Experts of a small language model.
Experts: 128 experts in each of 13 layers, a shared expert of 64 neurons.
Training: a variant of Adam for the experts, 490M tokens, 7477 steps.
Below are experts of layer 2 (counted from 0) of a mixture-of-experts language model. Rows are named router (the router's row for the expert), up (a neuron's input weights, with its number) and show model dimensions 0-127. Each number is 128 + 24 x the weight over its row's rms, rounded and kept within 0 to 255. Numbers have three digits each.
After each expert's rows: a language model's description of what the expert responds to. This comes from a sample of Wikipedia text that the model never trained on.

# expert 30
router:168102115114105129160134105135129109085118145151113141140178144125107100134099155133133120082109152180132090140162107077143087124138084142128149099135104143122175146138105114096173104109139123159133108132091116111154164131167101132159121151140124114151143152111117165125087095141132090100136113125152105080110110143166193136139109117113137106108140105119124150134136155119123151120088
up0:137141123154125114112106126123093153119108131165111112167147127158066092127156106097130118118105141169123101153146080105155145132125119086099146085167160127113143169157134121112154142122122112140139096155183136127151173132105131122097127130120109106131189148144132166112114107140135150116120194170117103109110160152175156123122133146109148132127121101087108093118127120144137143134092
up1:116114105123115090108154148115102083123076138112108160168116117155166141120167141177169149156139130151100095135089109098194140134136118134148128143081111092144132099099168132131146113119115122147148122140158154103126105156143143114141145177097112128100137130114127109159087125090122130138141145173124108128110163073122127113079102138162130130123119139166131131136129160131163156111139
up2:105154140147130122143090145123085143101132143107132134105137144156126104130113126066150136106124135157135102082127159118144128107101124124126145119116137102126151146187121146115121105080126158141134156161094109127137105095134114149130094131100156099123147140094116132171153110098160128165079097110173122113086107141113103086129117094183144104114107154120132080141137106159124170131083
up3:111109092117148121164117146127111096116115152128113104120150080092144146120110141110109118092081160142122109161139132117114151159116182095160183133127081130132159162164109117116146181153143101172135133109099122124144157154138144121123112092131095144120119139139152138108123128094095072166152127152171103157129091150140115116160126108170131161143158154119145166144137120137130132162126
Description: Word start after "the". First piece of a capitalized or rare word right after the or The, such as frigate, Argives, Baltic, plus same, latter, previous.

# expert 36
router:112128171100116154157139093108163144119125182128137161118141121157149153188094105131147134125133130141165117141123169155137128135119166125134110153141143163138094103164102123119162123158151149161085153100118103119139107124129150145153125158118131097175167128108148168150095127163076075143141135107136129114105091136129130093160175116126135156135125117148124145132120134141141181089146
up0:081147153109090133140145120134106140096101148121155131137122158150112134152115118114102146100156103110135116157134186126151134140104131117080097132083077153148125093142110112118162149124121082132159129092119129093177103126124127176072166138118112129136128130097150124112128128145110117181142159135183147136101123134135119095100102092117081153147131135119163149122128153123157170108139
up1:135170140102118153153149117161120116129121112111120117161135091129112124153150131143121147156112077153103136090130090147157096126150098137115088153105107082126088162128080138152097115108160120135151112156137126157140087070115087140093152088131154109149146163144139127110126111137137158157142136122112160143180129151136091115124126148093158153155107107135130142134081146137147088085128
up2:135149114088117122138112116130117113183099167119108118135168185158131173120133175143138141155129126169130158081115141121171073165158140128109123128109067092141097117124129125107091143127109173140134169135132128135129099114093114119095133102101155145099124190109084113147114149119116155113130103111127131109125131136120073122146115127140138156144124147112134116167110150134106103117160
up3:123129121131111118156133143159085100139119151156125114118125160138148168142142129133121152104141140102123108132109110155105105113179122075090106075121093119154134131078138116147170150154137103139109138110118107103179100163192099136121125129134135173114126093090143111168122128145119125161153099156188148144099112140124122097137134063117157124102138098146121137148114166125141114124129
Description: Capitalized word beginnings. First piece of capitalized words starting table cells or sentences, such as Tw in Twins, In in Informal, and During, Also.

# expert 51
router:111119165112145098134133082143100167105167136123127127108112136122141164078133085111117155093115074116135140155123144115100126123111142112117118089088119154146094149167108163131174122136120152104146081145103109147124135114133145155117088104169122187148132144087143096111134159145134118144132139133110093171088126096157133114144112111130102112147097145144089105161081130107135154138112
up0:117105141110091074117145135095110146139141184111145075149134158201124099133163122144169150116058108120123148087123123085150138129140161124159112151121135152128118106139148131159100141107126164152096104137141136132159109068097148120125131122095126151143162105152129133138147087158135116109138135140135103132101135115130160146150107120133111120132135082120144103156101093148157152115108
up1:130089144102083090130147120152123139108142095153135095112114124122120168158143117148134122098142112138128186173125149170118155089121077176097134149121081113136090105118118113166138133096116151134126127113174137100110118139146092109122095152123067073128102143116150134114153133093149098138157143137127123101135141142129119111103108116108145126134155138161159130152140177142169112089131
up2:119113124090113085135131165115152118116112135116076155102104134169110145116127120142172134064082134161087136148140119139166122101148160148179122143103124140137151152151148084116137150163148096146143113114122129118115149111148131106122103081119135147075169123129173115128161156154097109129136172119157107118116162135078106119125124132089144098131159131098134155142118128100115110110104
up3:165070117129159134138127144157088174097135123083120154111096106138126107110152105134103147123088125143155119147125086105126154097122115141129135123136148162156109073132096152166144130121120128132139115087104105083134118161145165136121122104142121129100155122089137077128116122142095115132135089122152176171165125137156091162146140128180121110116126109112150112131140140131132178088102
Description: Hyphens and list dashes. Hyphens inside compounds (Blu-ray, under-17, KOMU-TV) and dashes starting list lines in infoboxes, cast lists and taxonomy.

# expert 15
router:137088100159140090153148134116128143138132110104120147113131131109089113088137136127138093142124126112088158105155126112073114125110138097084102095172121116112159132099098090149181111117161140155125136129159084123119154144137111170128110128144134138170128135153134133136143093162135108133139127088083119122113072165112168120169143127118143124123159112114133091096107109164149094148175
up0:110112138138089170142146141097085067096105145123136145123130128167098128121122169097135133149097167106115135135113116136106131131106172165127119159152098139130140125130174115166136116145102081121128145141187135142130112089128143131125166102102100105145170100139140120112138140113156147123131179106135082112099141128081155136166102149143145111197125146139139111125107138156140158129140
up1:109093127155114104113105091109150138144094108171114120094085131160133134122146158116098142107128128137123131140104099126126148169095149114128110154113139158113141083108129093095129122124140140144131113119144139118101096142090093152157199126131122132150146159055127136102147121128167125137134112123097093136111122131116167158132083168090147102137127123176162091100155084138158112126127
up2:100158099136075109136132127119098140163144122140152146137118137118120134123156163107177134134136160135112147157113146131133133140123107158116161131159114122120138100138132141075122144124128143094097171123113111056157132107105097137145124169151131115116097138089119120138165103087114110161126155110139177117144125161117144110201161112149137121144192115155148121144125131193120111118145
up3:138111135126143124159138146131113108157152139134151100062152120124107082124181125078152083137078096121090159108129152125118113109118123156123144119104118104098136111090092127123107100128129127124103095105116081124143105139134130126133145128126126152151106145135068166168131174067131118115064128109126128127112132121084118129107138125100155121139144124152111108123115131116059147104138
Description: Table cells, naming verbs. Table pipe separators and header rows in sports and election tables, plus naming verbs like named, renamed, designated, and mid-word "or" pieces.

# expert 10
router:102132150116103106155164080119144139119131120096087153105166151094075118143133134112134112096139104129193138169137160159120130101112159142124097113109146129152116105125137146106136106149131089159119133090143082119150112110150120179098125135147112113140154116149163203131111095119119152158137152110151151124149131105121110119134144125145109144092142122118082163162178146115114137126101
up0:097117167100053112089135086105144135125127122099092113103152135105139180113123112085113124098139136162104160121138110137115139151112089153094097119140117173147120077114097093131130107132094109123141181147122124131096123110160159115143093094098155098147129137146092125138127130115128142117160168129111135128166080149097158088122128138123127114109163122098111140148161123146125113106129
up1:119100159150171163062119122155165094116122096135132176177144096111175147171112104119112145141114108105134115103128155097150130107138171143118134150120111120131160128109149148119165145129102114183113147145137094110092122139159090153107100147140125088109174092135122138116104139119111131149107141131139129168105129128161139088176127121117143140119136140095155165100133108128142159161122
up2:120132116071149139151156108144132123133105107129123114142149095062116149112140171125138117131064142124164081128092119119139118131111092133087075158120142101156146130099178076083136135101108114149123115129114115100168104102105113140146175158093142083116115160156129144136123113094153143116149154125117146101135119123138134129130114134127149096152103082121084138158127107127128152142116
up3:088138123140148178141104116112129141160120118109081097112140169089105121103139109134129109116089107100115094104128091172154142108143123121135155129089139122132115168151161164125053113125142134154125099121136171108079141143145123134072120108134145134118099163142118130099138102166154125124122095168132175125135154130143156111131158107087135150086124128135149158154097121145109145115152
Description: Name-initial pieces. First piece of a proper name after of, in or by, mostly people and countries: Sam-udrala, India, Philipp-ine, John, E-gypt.

# expert 23
router:113133089105168146126101144129154126146125166156109124120156130123146095119106124134117082098127153128166115112136160107098131113154184138152119148117112133169106145143097170121156132129122106181134109094136117133132114133098149147172114115079130117156090121097121174093119099135081149131100132140136173160108161118159152083104154115119138110128122123132121135170168148121066139153140
up0:111135172139138091129122115137143154089145106135150123125136087170110110164087129086123139140104143129123128147133139200147123125111140124109160173128131108134136119133127142085103086109116111094090137141081144130128083151123105101152129109122093183100126169095131109110159160108155102106144137154120168138102150127106129106102148083148129123148096156166127171122104126143089148148118
up1:110160142144113141087092127134122103151089134110097152115099142121125140171188153117183117124140154125152116108114136149136129108145151120093097109178187092092130155138145155139126129178129128138100148135141139122155144157120140091113131151157121133140182151149122118175164150080136104142108118127107152101087117135126126111157132134132140166174156171094116140139090148115119126148137
up2:121137138109154175137101133118117095118133123145162111150162113148170120142157110132136179150124096144144163109140147126135080135131160128142129123110107099132126100121117130113131131088159110162135178142162143131138135173082134133132085159139123128135104148162120174141101138083103089086110104156114132106138137160114073141117155118133124142129129164139119125173142114123095074167073
up3:119125152075088164077169138138107087149129119130120135106124091109124088166086146153096143118163138115118126126126106133115126108182122152117131143192092124123146126146114122117175163129127114152104160132139112143183115091101124121106167152081140113146114086142147143125146146121146145130125119138174125156107136098118129094162133135128170126094115134092119112173123143130098115160148
Description: Word-initial capitals and prefixes. First pieces of capitalized names or words after in, of, from, such as G(amelan), Fox(borough), La Trobe, and prefixes like sub, re.

# expert 21
router:158165148100119134149127089127165077119165137108109090148102118149123086108132110142153111129161089152158151126144119115101117128152098141144108183168088137161106121131134091154120106110155146121122131161140116088135125111149152128137135110112142128141117121136111111092129137142115131104139134182168101150124105086158097179112125112152100148133097142116080103088129107099109131182093
up0:092121131128147171121126095079084141128138086164135111148107172108139120128145142160144136127147113156172124177141089101120134126107141165116120138116117151136142125132104141113116120127163168133169117170160114145138062109188114180136093098105082127102135164137117149109165129183106141121142098117090142107135124116096111146111107117122104111140109134137095135164107134144128135125109
up1:097131154117154113112108128143172148116064133131140145130130139172099164111123128135105115161094119080094113155145102153124110134142162108117176156107142102136117091096145102116120148160142119123143100141123167115118167108122151163132136117111122155112097108106124128146076102130136119094106139108129138101130100139168120159116138105181119108145119114125177104135100181082113095138175
up2:167132139161106137126153142093082123085108101139106068147105121130138120189157131154123138146124167160133131142132152140167126119154101113113151156168151142143115088172112082108140105132119155132137138138129134099130143152172122084148122150133108125141139109089123115132151120121143142155109125161137144170139113134136196159147085135135144104092106102176153122173149118110122133135099
up3:149118135137139113096119159143142150090153088112105105153116112148144093140136121110144105141127164103130114134104141122111107116107090098108099132128126113124146086153120111116147136140102105131071158184138185115120192110161043093161127145122149099142082137124112092110109154139123150163094153108120114110160148117133117125080134113155110110117120082114107127147129122117104117141130
Description: Months, US, coordinates. Month names in dates (June, September), "U.S"/US, dollar signs, and the slash between coordinate pairs in infoboxes.

# expert 54
router:114135162118130151160105160113108104183124169099147116118138174150150092109082126136117144120126149117103148158133152152101115116155111135093158107161118152117163127089132094079122128108168173124152149161107113136129092132152111131147103146151140138130096142166099113125095134130143115116118126159111136177099093157162174171119166142135091156121113134127112117104156158127134086102134
up0:146136139097113095181100133170156166122090140104135122133086134151081154166094143126121105134092134130143073149123105140135089136147146154127117134112081144091113128087137149103136124091158122136112103111094138104181134156156101103142121109112143102107159167184136126111156124150086098111117163103115120159117131140109104127131149150133124136137114152097102152137155154123128158106164
up1:106098121086069118137112136131143172145122146165102136100072138103153151121138127125153152118113102127123143166144156138135141126100137115104115106132150156149116165154088134089133108092155138108135072124112143117148175142098160145165084157125150113130143120126183093093148137103110146112126148162125125063151129125148136158099155113119141144168118122152121157170135149157113132136126
up2:152128124095149144162101111120085135146097070142092134111090143113110119137149098142134118132118102102167149177089093141135129116133182104089151133132137132106136144118133117106119150116173141102130158150119131111132115137126133143139135090109148164137173149140168128140143150105148173126110152088125165116136108108157154116150180155158091161136158147163086116098152139150123108106089
up3:118096082099126155133118131142159107133158105113139131106120110120095168131133160129096125127126141097141122152108153120115107096170136122127084150117138074197097142104131106106162147162112115188100094160170179134107094127130104119105122161136102128122164129170157136155121093122152107132092159146125127096176111136111125091137143137157119128110147133162118144123111122127119120176124
Description: Articles and century words. Mostly the and The, plus century, -century, –present, overall in episode tables, and table pipes.

# expert 59
router:159119138111154135103121160134137127120101135172165155155148121133147094141140133142095149103109097172111139150114123168148138158166093149101172146156073137166132101138113099148096155133137117156136121118168097098159113137176115132122147167150121129132124103138143109135144127098123107131113121163111112157149192117122102179103143124142100194144156092128098141118134128084118125131126
up0:145129124122128144108163159093089139086138073103099097128119160153124099102143149111146135135087127149115126164113129109141142106108119181148090151149136100115169148108168171159131144128129131132146136138124155122157112110132139147115134176126126116115110115107107092119156126089092132166130131127124166098121179081167125126124061125136144123108123113106085061125141144106115138141119
up1:096138112125147150118152111131112091116147113129091104144189151161136097108105126103117114107125116154113083101157172132152155099108103161127104128149151107135105148119130096161129144149112145165172101150144147117162100096125159155133113174145156135143112145105143185117138153138139114180096111124140118148167120144105118112152146131177061125130130105128111126120173088115124132149120
up2:165105126147160123103157148186156114138134119102123137138129152110111136150150119162110081102083150159130154130118132132144120127144067147116108163140116142144087148149118137119125140110140160139100139110129141122127145139153098155156147167157095157173119120089169101141152161105098129144123117128062131164142102113112109114080106107171113114102142144081140097091112113119133101100139
up3:139140121140124116108171131096121112099114120147156135144178108133148117103120145162119152123075136159132096119129089151130141077126130124124131127112115126100112121157134122150111137126138082168146139119140119162098171111123083107150099119128117114136097102123150126137143117124145099134099122150134168109150165150151159139114111192138164180117139182196126107123113180111115092117091
Description: Inner pieces of foreign words. Middle pieces inside non-English names and words, such as Llaner-ch-yddol, Stock-h-olm, Unters-ch-arführer, Iceland-ic, and opening parentheses after names.

# expert 37
router:126164171155087121109136071138143115084128151140136092143128091146097140118139117093097151142149167103109107128116145129107127127131170136101158147130100121166104143097123150114177149096131137082103163157169146134129111148113162102114105119166109155088114159163140111162127112160121101130114128147101142104118124132108177134130141146122114188139153124124133130149103126077176139121121
up0:159123148144067113079138111124134116088115158144104113144123116117154130132115135118173144154136143110144125092116132077169143184113143126142112108131126143151154121119127138140142141159138179130144176167129146079158122116090176135106108150128120142109130125152149108144154117126173091111097108114106112140110164157121137063152120169106116120102147117147104111177127131115101105103102
up1:117145153113116076080129136091137107121129120146142086113125129157095127178159112108101130099123113090138112127153138114130155125131107127140155147089123161099120118106143156104153095108111119121078147118129115140123128131132103142095149084174111171129148129094121144200168100142155088084108150150100134100118100101117146154129095132159109086145132136139079153127100152132137146140153
up2:143137173118107104099083174151126141120138140134149147125144120096134115148104125134189145160137117131120178117137102108165114159135135126127132101117139103155130135077103122141102122091187129135164145155152166134198125140135119135102083090154120154123159123172141117149146133138119133114089149119110135149093141110100120101110103158161123166154077155119132140097109149103140117101126
up3:110105116144151123124128088096133159147150181115121104135148114091134109156089126147153106135121153132091131156077158155124156119161112130114120127152121134111136137118140085090141120110156069128106150128115131108142148117136142100139096156151157166100158123149143104162105116117151146151096161190133095114158122089106107110091169150173116158111134096114149120165147120154117111140167
Description: Sentence starters, odd fragments. Capitalized sentence starters such as According, They, Many, When, plus stray name fragments and Devanagari byte pieces in lists.

# expert 60
router:116102116104106104175144134164113161137108109108112101171123137157172098119105082066096142143141119150164137123146115129152102109124111143138115146089073154106118148123137126092173097109127114165153129143144102180116110118167131168131151145103127153112113134114131165127130174151137128110171115141105135103128128104104109155138118108090112134118176126168108122142100120076107127128150
up0:090152130118094142151159144150106108122124119130104111135162162145138099119128121106112099128118164180141171120110099162143111118100104156100186153147146151164157151125101112127112152125131125151147092101140116085103137117139125148117134151180098108147154099144165142129147158111094094158107149158156087121147143131128123159094107135092113122088159098137090109114122138119088155094095
up1:114100126120104096087118119117100166121140144103101092157129141144159137151149173141121087091111161145138114118127133094145155133115155086136111148174100145087144169112125166092138064154144158117092125185145121102132109145086170121135134101112139080111126095122106145134111129107159119118113102119108108134142159129142109109144099147116102111100112121127092082170137154136128153126131
up2:157107164121147126163143182057126148119093133122121099150110155143125131138144136100113106104157128153149141096111128123147105138146109128127084147102112161146123126156136134134151139083141123141156102103149141131165113115167091153144106122096137142144149136147154169147165162156161114129096131138168152136157187101118152118116133137155156145120144069162086143130117121127107147182143
up3:141125159140134146148168095126143126127149104112130126102162160084116153141140152089128115126123148140093132077099148082150117120116098136146141099112134109140163158145105104094123102102143130159115121130129116088107126095158126139148153170162103132126118168100159149150130120083152137104111098129163132100155129142103177155122061142113125124152147148137135172134067138098099094152124
Description: Mid-word name fragments. Inner pieces of names and words after an initial letter, such as an in Sanjoy, wan in Swansea, anguage, plus table separator rows.

# expert 62
router:127137110120141132125116144154130109131169116110101123140136079137146137120095118115094119151084151198130109149149115128128134118160104134109133109100134118151138141102101183149144164131112140185157144077084178123176118161113101147130116167162159149102155163166148107117116133129124109129138134114096160152140142158090114103096138168120137125137140155144160125132131190147139136108132
up0:117147135122155061094102135157134114187126080119104148146152131136139145121115134124110108149130092114107105165136135108147097145170084118087091138139121148154147126111156158106114163129125131182093128115117105104142102130158107143146127146121120105130200136159138118094140153110133101160099146124094145166149127137111100111153105163127107111148134155104156162129155147175147115106125
up1:115143113106126091157161152093106121093122130179073135112120090121119144108120106160076120114133143163166109151119148152121110161110094133094146110099137160152153100081113120137101121131108150120123159133129148139138123103144153088143150096124123137109114138105114120083089120132109152115150085097165149111160160154106149112160123092141101100103125130149116154096160136165116155074130
up2:118125123076132141089142144174145160106125154140106101140147092112153147113153146117131146059088139134112135140112108148116141159121113110111158119124146144135170102113153157112113128116118166168100122112122124129169092136113174182140123141147146082090144130160120122117089121096103089151142156112146157076138112134116128086083156172160127113119160137132098140140106132117108131113159
up3:114128077134150107099123132154093130112111098105126110129159134133160128125131137133149102166107113098156114104145127139103149110125116120158070124131162106128154152170095170176107127084097136107135165112133111124104146130145102144096113099167125165122121156158163176150164139129130142131115140140067102141137123163103116094101120090148154124128123141146121149130095180127105140080094
Description: Word-start after prefix. Word pieces right after an opening prefix or bracket, like che in unchecked, heard after un-, plus leading digits in coordinates and table cells.

# expert 12
router:105160152121116152134134163096088143162119103151141114139154187095180152114104148128121083181143147168089117131142101139112144111128136103125102151116136130096128110135111142125107127137108137160091137091090092092115121128082114128146100173148171153150085136114120115133103134096096114106139142129107121148098156092146131099120160140152110087117143112097149164124146121136166153105105
up0:104156128078120117126185156090081144123103154192094127143168123105133172100121119134146157120121135140102091138094132154123140154123093085102129126096131080089143129136122144139163133111124169122091164131104144128110145127103113139160160115114125163109096152133131124176122135125101108127096109120101118104115097107129130135107148131089142093147112111151110150144072120140171108138143
up1:122103101114124114111108126100129142093130107104138144085109132097144181130128113154111098146139156073162122137119104130151137095141115118118121108160088159134072141168140161093181113148168097143111140101104124119109150170137095094113110138096130118131117143096116104135105139142149135148118076157150148095111137152169063106101132104144107131108121119154136147144084104154129143117147
up2:100115089140146119139103138121130071177186144107108153142116174106127144124131145176184085130140107149113143122114114115176123109119099116091123083100153130137150128098135109138176115148114145165148122147112178134120136097147089162148145131143096132140114109139129167125124157130107148139097141141149130136159161116130113098073151134119150127118148142126165119181134124144148150099099
up3:085173144135162154124158160142095161135158132101132110101134132121132143146169149131115102169137161156122124113131130119159147105176149124129147132148163151131142115163186133119083107112180169137117141133104088125124140141106134120113121137138130137140126096144139128137164171102133175133116140134118116106180121081153120120118101151108125111147157154166136162106115138158135146110208
Description: Score and date separators. Spaces and en dashes between numbers in tennis scores, dates and tables, such as 6–2 and 6 August, plus word pieces like compet, finals, medalist.

# expert 56
router:132118166165136129112122106110129114170139172105145081130114103131118152141131084151148127133152190170110107103174172136149130140103153128112142091106111082102152137135136135133169157137134170121119129114122119121129146091122134148135138113162138127099113124175128148151084171124133137166159116117099115145165117073108129127082118114124131166162138121113119124111155110076103108130086
up0:130096129128124161100099156154154156122097110110088142158134145115152165132130120145137169173153126105114141142108153115110099089102164120149155204160123136128156157117126101123100149105135117120082108164107176107100116127125102102115094100130141152137125121144157117183150136148156107103135135152123132153156107117151106130110107120114164169146113105115080150098119101122083095124132
up1:133135092129130125083101141122095125128143133111144125147168101149153113104105158150121105154144167144119132115149159085142124128093148131113105093127140094108086118084163139143140120162114131153090186106139098092159127133134104146123138080142108143091138146146162106119168142136128090173163077095120169132124111131139120121102151117121128100095161125063098116103122123147127153157116
up2:099159157146178129121137109142132104100121114136107114169176108091145158116152120176170115170092154121141102132136122147118131094120109157103104091103148112135137131088146153135114120135129126127113137154191132109094097133095152135125100179148151090135140134149166127163126155117129136136133107140128117107157158136140100092113134128128120126119127064119086125150076169132152092129096
up3:097103132160162141120134124145111110118117162169097090086133113105128166125174144162096120157117140158153115111126135154130163164109113129130159128127115099128109096118157073142080131141159163116134128144180070112103099136138101149135119167110143097120106151125112148140145163098118095126101134156160101112117144118114099119086110157095136110138074118119127145153111146148170102140136
Description: Spaces before numbers, age. Bare spaces before numbers in tables and lists, plus age or aged inside birth and death dates, and infobox labels like Born, Coordinates.

# expert 43
router:138137148124110122159117106133158132140102154109132119155105162093140092152096150173147114130086104120114163100103140107150155132126132161107120136120113111100121136100091121168083142088116102095119111091131103171155133158140118121146154127118106047154136150125126170114111112145096146145062152108168153168133162132148144186117134155113156118139144127131147138129134122121098150136123
up0:109129119132133093116219129152119146118146131117123110135137154113135121096059113167142104144124139138093111110137130118138151124116102082140140145160114085129136133116171119160123154115145128123146123115133164164119162160155154138172110137112109081138122185116134160098117139096125151132089133125117110137117115127121118139176153160097107147159159102148113127158089131120113125194144
up1:087145113095125178131087094096103145134133091119089161129118149110107106142133169164171086116122126101107153148115125158122114123116102116111087113189158139101114139088111104113106132114138132098128097132157119098134162107117095151134160145147115095115083139154144123150146110158127105111118126134177154146120131095141144171130093125171146102152137135108134115169152161169121146118123
up2:127138141148092121120123135091152152119156108148149099135116131134162115138128149147075132149152175106112122119133134133125137117126153122073100175121133162151145126144123108127106140074124146128155108149160133135134199107158088123142137136143132136137160080162087120167150124161130148127104143074157122147156101155143137175141159124103150106096156127153123064126114097144100145137130
up3:095119111114133125172101120153169126177123129132094151087118146149106114131116138135140103144073141152109135089115173152120122114151105142126155153158170154122139118100100068147141136137144110128147177157127099131167134106111153125162121120146137116113132121169132145131124116125116169200113120104132154161127147118112159092119191110177130109153157155111139139139132125125154101147160
Description: Academic and institutional nouns. Nouns and stems in policy, science, arts and institution names, such as Economic polic-ies, Health Organ-ization, hier-arch-y, suffrage.

# expert 50
router:129114126111131164149124147167100121148115119130125138137140137129132164132110101093102161136130124145091147142128101071092126153118145162154136111183121129161119126135122116122147146155135084154154147079110121148114117148164148073126128150166092126104106144139096127155136145169115146118163156112170177107158141134136133109155088103137115160158138118103082100182151128111149143095088
up0:093112143104115096160187133142167107117159171175128139143165176149148142159086111092119171115132173102141120132122142093144150119122143168111106137121116137141158132151097146127157132117117086161097100092124143157130110116076107183129112144127109134127165122087134143141155133105149133149150159105108095088095091107148137142112139121134107106153138137132116117122101107160115110103113
up1:158102099142139156163114143083130087132121125140120148123155102127134170146113162120152113117103124134094142137114171119132135086095157158140128105129168087108126102101117110138095139101078117118127101103089141115137102148128131177125084124139145091124163137153096128130097139093153086169077094097137121115159101109126173099147133124111148122073108118142155109124120110161146137108110
up2:118142134136172099181122116140112142175112123134091138148161092110143122162109100114150172116115120108114115118134147117157087138115119143143152131125074069171130121151155140153127129149118155162088116147135127096122143121135148111083143163154142138134116114119128132173156135166147107141109108104151168127141157110134086127117154067131135134117133135145144124118061116135130085080159
up3:096091111105168146131168121144121153111120103109140096080160152115124142174150105137108133136136101106148126125115122171112117131157110140074079098146110109109105139107097164160156152093124112145143157115107121098106147161070105163135160150122102134123109113153145152096154132148169127128150122102151114109088107116140134147133099117079123143125119155142093102146177117110130153106165
Description: Table digits, -wing. Leading digits in numeric table cells and measurements, especially 1 and 3, plus the -w piece in left-wing and right-wing.

# expert 32
router:147111145071146102132125133120167121134137130086136140137129104107149178202117126144112111078101113107132102125139133080119119103164130150111126128103108123135151139143131118141189147110088148179119104164080159161166115116141113156135159109112084100101164110119156185120147118131121117158135143098131116147115123094084109104096120136140122141130114135149134160128166128112118147112131
up0:172127134124137131118127156112155110135099134129147100138141089155162152129116121151123147119135155096087131134128152137167102125161082149125110081137121102111069104148175159155133141125073148134135113122139118093146169136135125112153136130136146182146119125147153098113164199075122096139096133096119124142115144112138118126117096129135160148144160157174160134162132154137119154122169
up1:098117105107132073139126095160089143102155104112115112160126111093106161116091148118111148085108136136124114161110138116153142114132178103120104113082159168135128145093159101159078143098120118159154129146112142072105104099116117160093146115131142109131143083144118156086130147134109099161132152125142116159162132161130169153147101123128150088142088127138124133134118107159106106127130
up2:132062141124121104120135124162089087134125144119132148118134128087111098149113080124092119108080130158110132116120096080123151135140157118155134174151124101148164146124133149140123137092126132162098115163106127143134131118119140136136153131119124132120165137093159115125123155133099083113077122096142178108177108111118071121091123170099126112127122143142123109098160099114112163131077
up3:096124130104169142114129080101122137147078128153141130140127114121147139090115123145119092128115120102142137121129132122132147147146113108085153122189101169096170101136097090151120130129118155157084110106130149141103101111115114136124113082118107129058112175143083145128152142138145129088126142072142142140081146158134127145127161114135124125157144121158108153172154140155122134093161
Description: Word-initial letters, infobox labels. First letters or opening piece of a word, like f in fishing, h in hurricane, Ill in Illustrator; taxonomy labels Clade, Genus, Species.

# expert 26
router:091131079136138139118141106152120140127131102170152120141114104159102144112125137135110083153095100118165102106104103137104138133157090108116133178106102125164122110128132102075160125147114114162121098106086104148144130085141109158108128166109104103115177131117140091112117107159159168112170146143112101090169117141120096149101160129118112101120125116155132110127087131132157140077137
up0:117171102120141140079130133135112103154142119134137139114120168181142135135160110154195096118151125132134126107134117093135195122132130110170133157127167109123145155118134153135135110166136131112163185118090120171181141121149129132135140151150121108174153156134122138145156100112169140124130154146121126116147131134094133129160136126140170081138123121121141140148111090184133168097097
up1:103112134157121146139122118157137118138150116137142104127136139168121117177138158182102140111130152112121153134083125163124116098133126132097117165107085129137141111123140140107133137129110096170074125128144115077151110113114089099091130145083080106094153104117111136120116116108116136149138130076105091107165140121131158146073099136131125144136200129102132152168105128145173132143109
up2:120153078108132155096155099129163151139125085160124125125131107116110084145092140168111094105122102157095162157105097127123140137146131141118142165121116175108114068137146150133147098152181154168123113163158139128111138129080120128135152093127107113116111170128140110099093135152139137103127142164123132126167098138142138131128112134175079140133155157143158093171106112110105127118143
up3:128171108117092157152174203141136095132139159134119136134171090133097152125101131125109137087123086109162110149134153116154143170128109107138094138091114126128134148131143164106162095161167112154115151123099095137110097125129147146126165113145108100184150172137131127112178131157161133116142114124135125096119104148124131106169112114131105144133111129100156128126131163111102099131172
Description: Table pipes, foreign word-middles. Table cell pipe separators and dashes, plus inner pieces of foreign or unusual place names like ü in Teufelsbrücke, Shreveport, Seychelles.

# expert 41
router:151150167141089096122153119108124158158141138122086089149165157143132152090115161139151123162172179146171124098131105170107110137160185108134128078086174105134139128130105099136139152124113116134104132173161114152158140149086120166140141138098126142113123118122099122075110126138105128098131135129138140092154087083132128103099145135126141129153147117120111144144147155161122140128125
up0:123150131114156121121096165179105122143111112102131116069158123132098138154150137111116160093115142160118100147131140101083195109114108129105129152115118120138110143140180152154140138109112151162131118109111172148147103143086166179102159132143120144142137114136116095140188111127124104119143152144115099132138138123151167137113125119134120108075099095130127106102137148162173091138159
up1:154146132088138123122130128106139140094154134118083113130125117079133123094102216130124129128152121157157103107125118118129149119133129115135131117095110138091128175133111117159146149144128136158128187178132090152146143100128125141153117095089128164110123138139082107116139141159117150122131118082118142136158081091103159101133128154123138145132151089127188146118150109121187111127117
up2:115135129093115139108141127096137085124143142137116116156123160133111159095171120094120133156161135140128144117106148139150119085135152108162119105103143115156135124137106123103165150115161123160150108072112134141158163088150119133153084166096112139160160124145117098128165180070116133115098147144153164110143152091176142131145149123126139149125117131123158145162101150177133154154170
up3:110117137112147158151103166107126179113115122133143138137116131152100137136123144121165119133134164150142096172117109098112186128140143137117150097127137070132119098097117105098120111140098121129097130177108163114163113133169140089075148115148145128129100112085119124143115130134141127149129199097114091111136139163117105138156108079128128118136098125144090131120166128137180136129079
Description: Space before a year. The bare space token between a month or in and a following year number (August 1973), plus line breaks and spaces in tables.

# expert 20
router:142145133107077124131119118141133111121148087135163136132148127080118102183161147106113072118090112140128134132164119095134155161172118116152113155103105110093127092138133092134181152136167102112118134137103160126137125114154122067097123119101101145138132108095119194142111107150086117119111123134134117152105130089161140141139096150127154105162153113119157135151121153126133121175132
up0:150149111099158139139151144167101188120116138117129125132098142102145142146119159122153130103110185141086176135103157098126137143123137106140111128102113145123152103102115109153148118116172121118141161093116166119139106113167103120153141145151110097122152085105123077174146136097115087133121180127095128114109099111105120134081120067148153150109102158136129107129138096163116129115141
up1:119101111165096079120152076160136150153106092137131144113109114140129171069132116110118139143099119174181113119111141094150101161136094120149145161104150141161129089122151110115140093151096126097124129163143117100127144094173101151148110112127118147085100145092109144145128124129097145120124113092096111147115153114150154127095162126177120109135135090133139116123135133127128076128167
up2:169101141112096123122102115155085171148114121116143129110124143121112118139134167103118128146095127131137122179136116157166104166154113139128065155132106078142156113112105140070141118170162104145153113088139120109164125102107157102158091141158089145115113165157094118139128132132148130114089093117119134136170135147162160107104123150117096117127142083120115094107114140109129168134123
up3:137098102107119136115145144149163119083140101089101098103140132095119126142121097126114087105115162124109096136144109118142142110125169119074120125131130094101158161139133142109199136172137129126130119132161149115182136130146093107098061101138129146099118079121106147124135135108107129144137128115137092145108137136147123118116102108097165097117089105120145153101069128114076129123135
Description: Nouns after "the". Common nouns right after the or The, such as name, same, question, course, film, first, following, often followed by of; infobox labels Length, Height.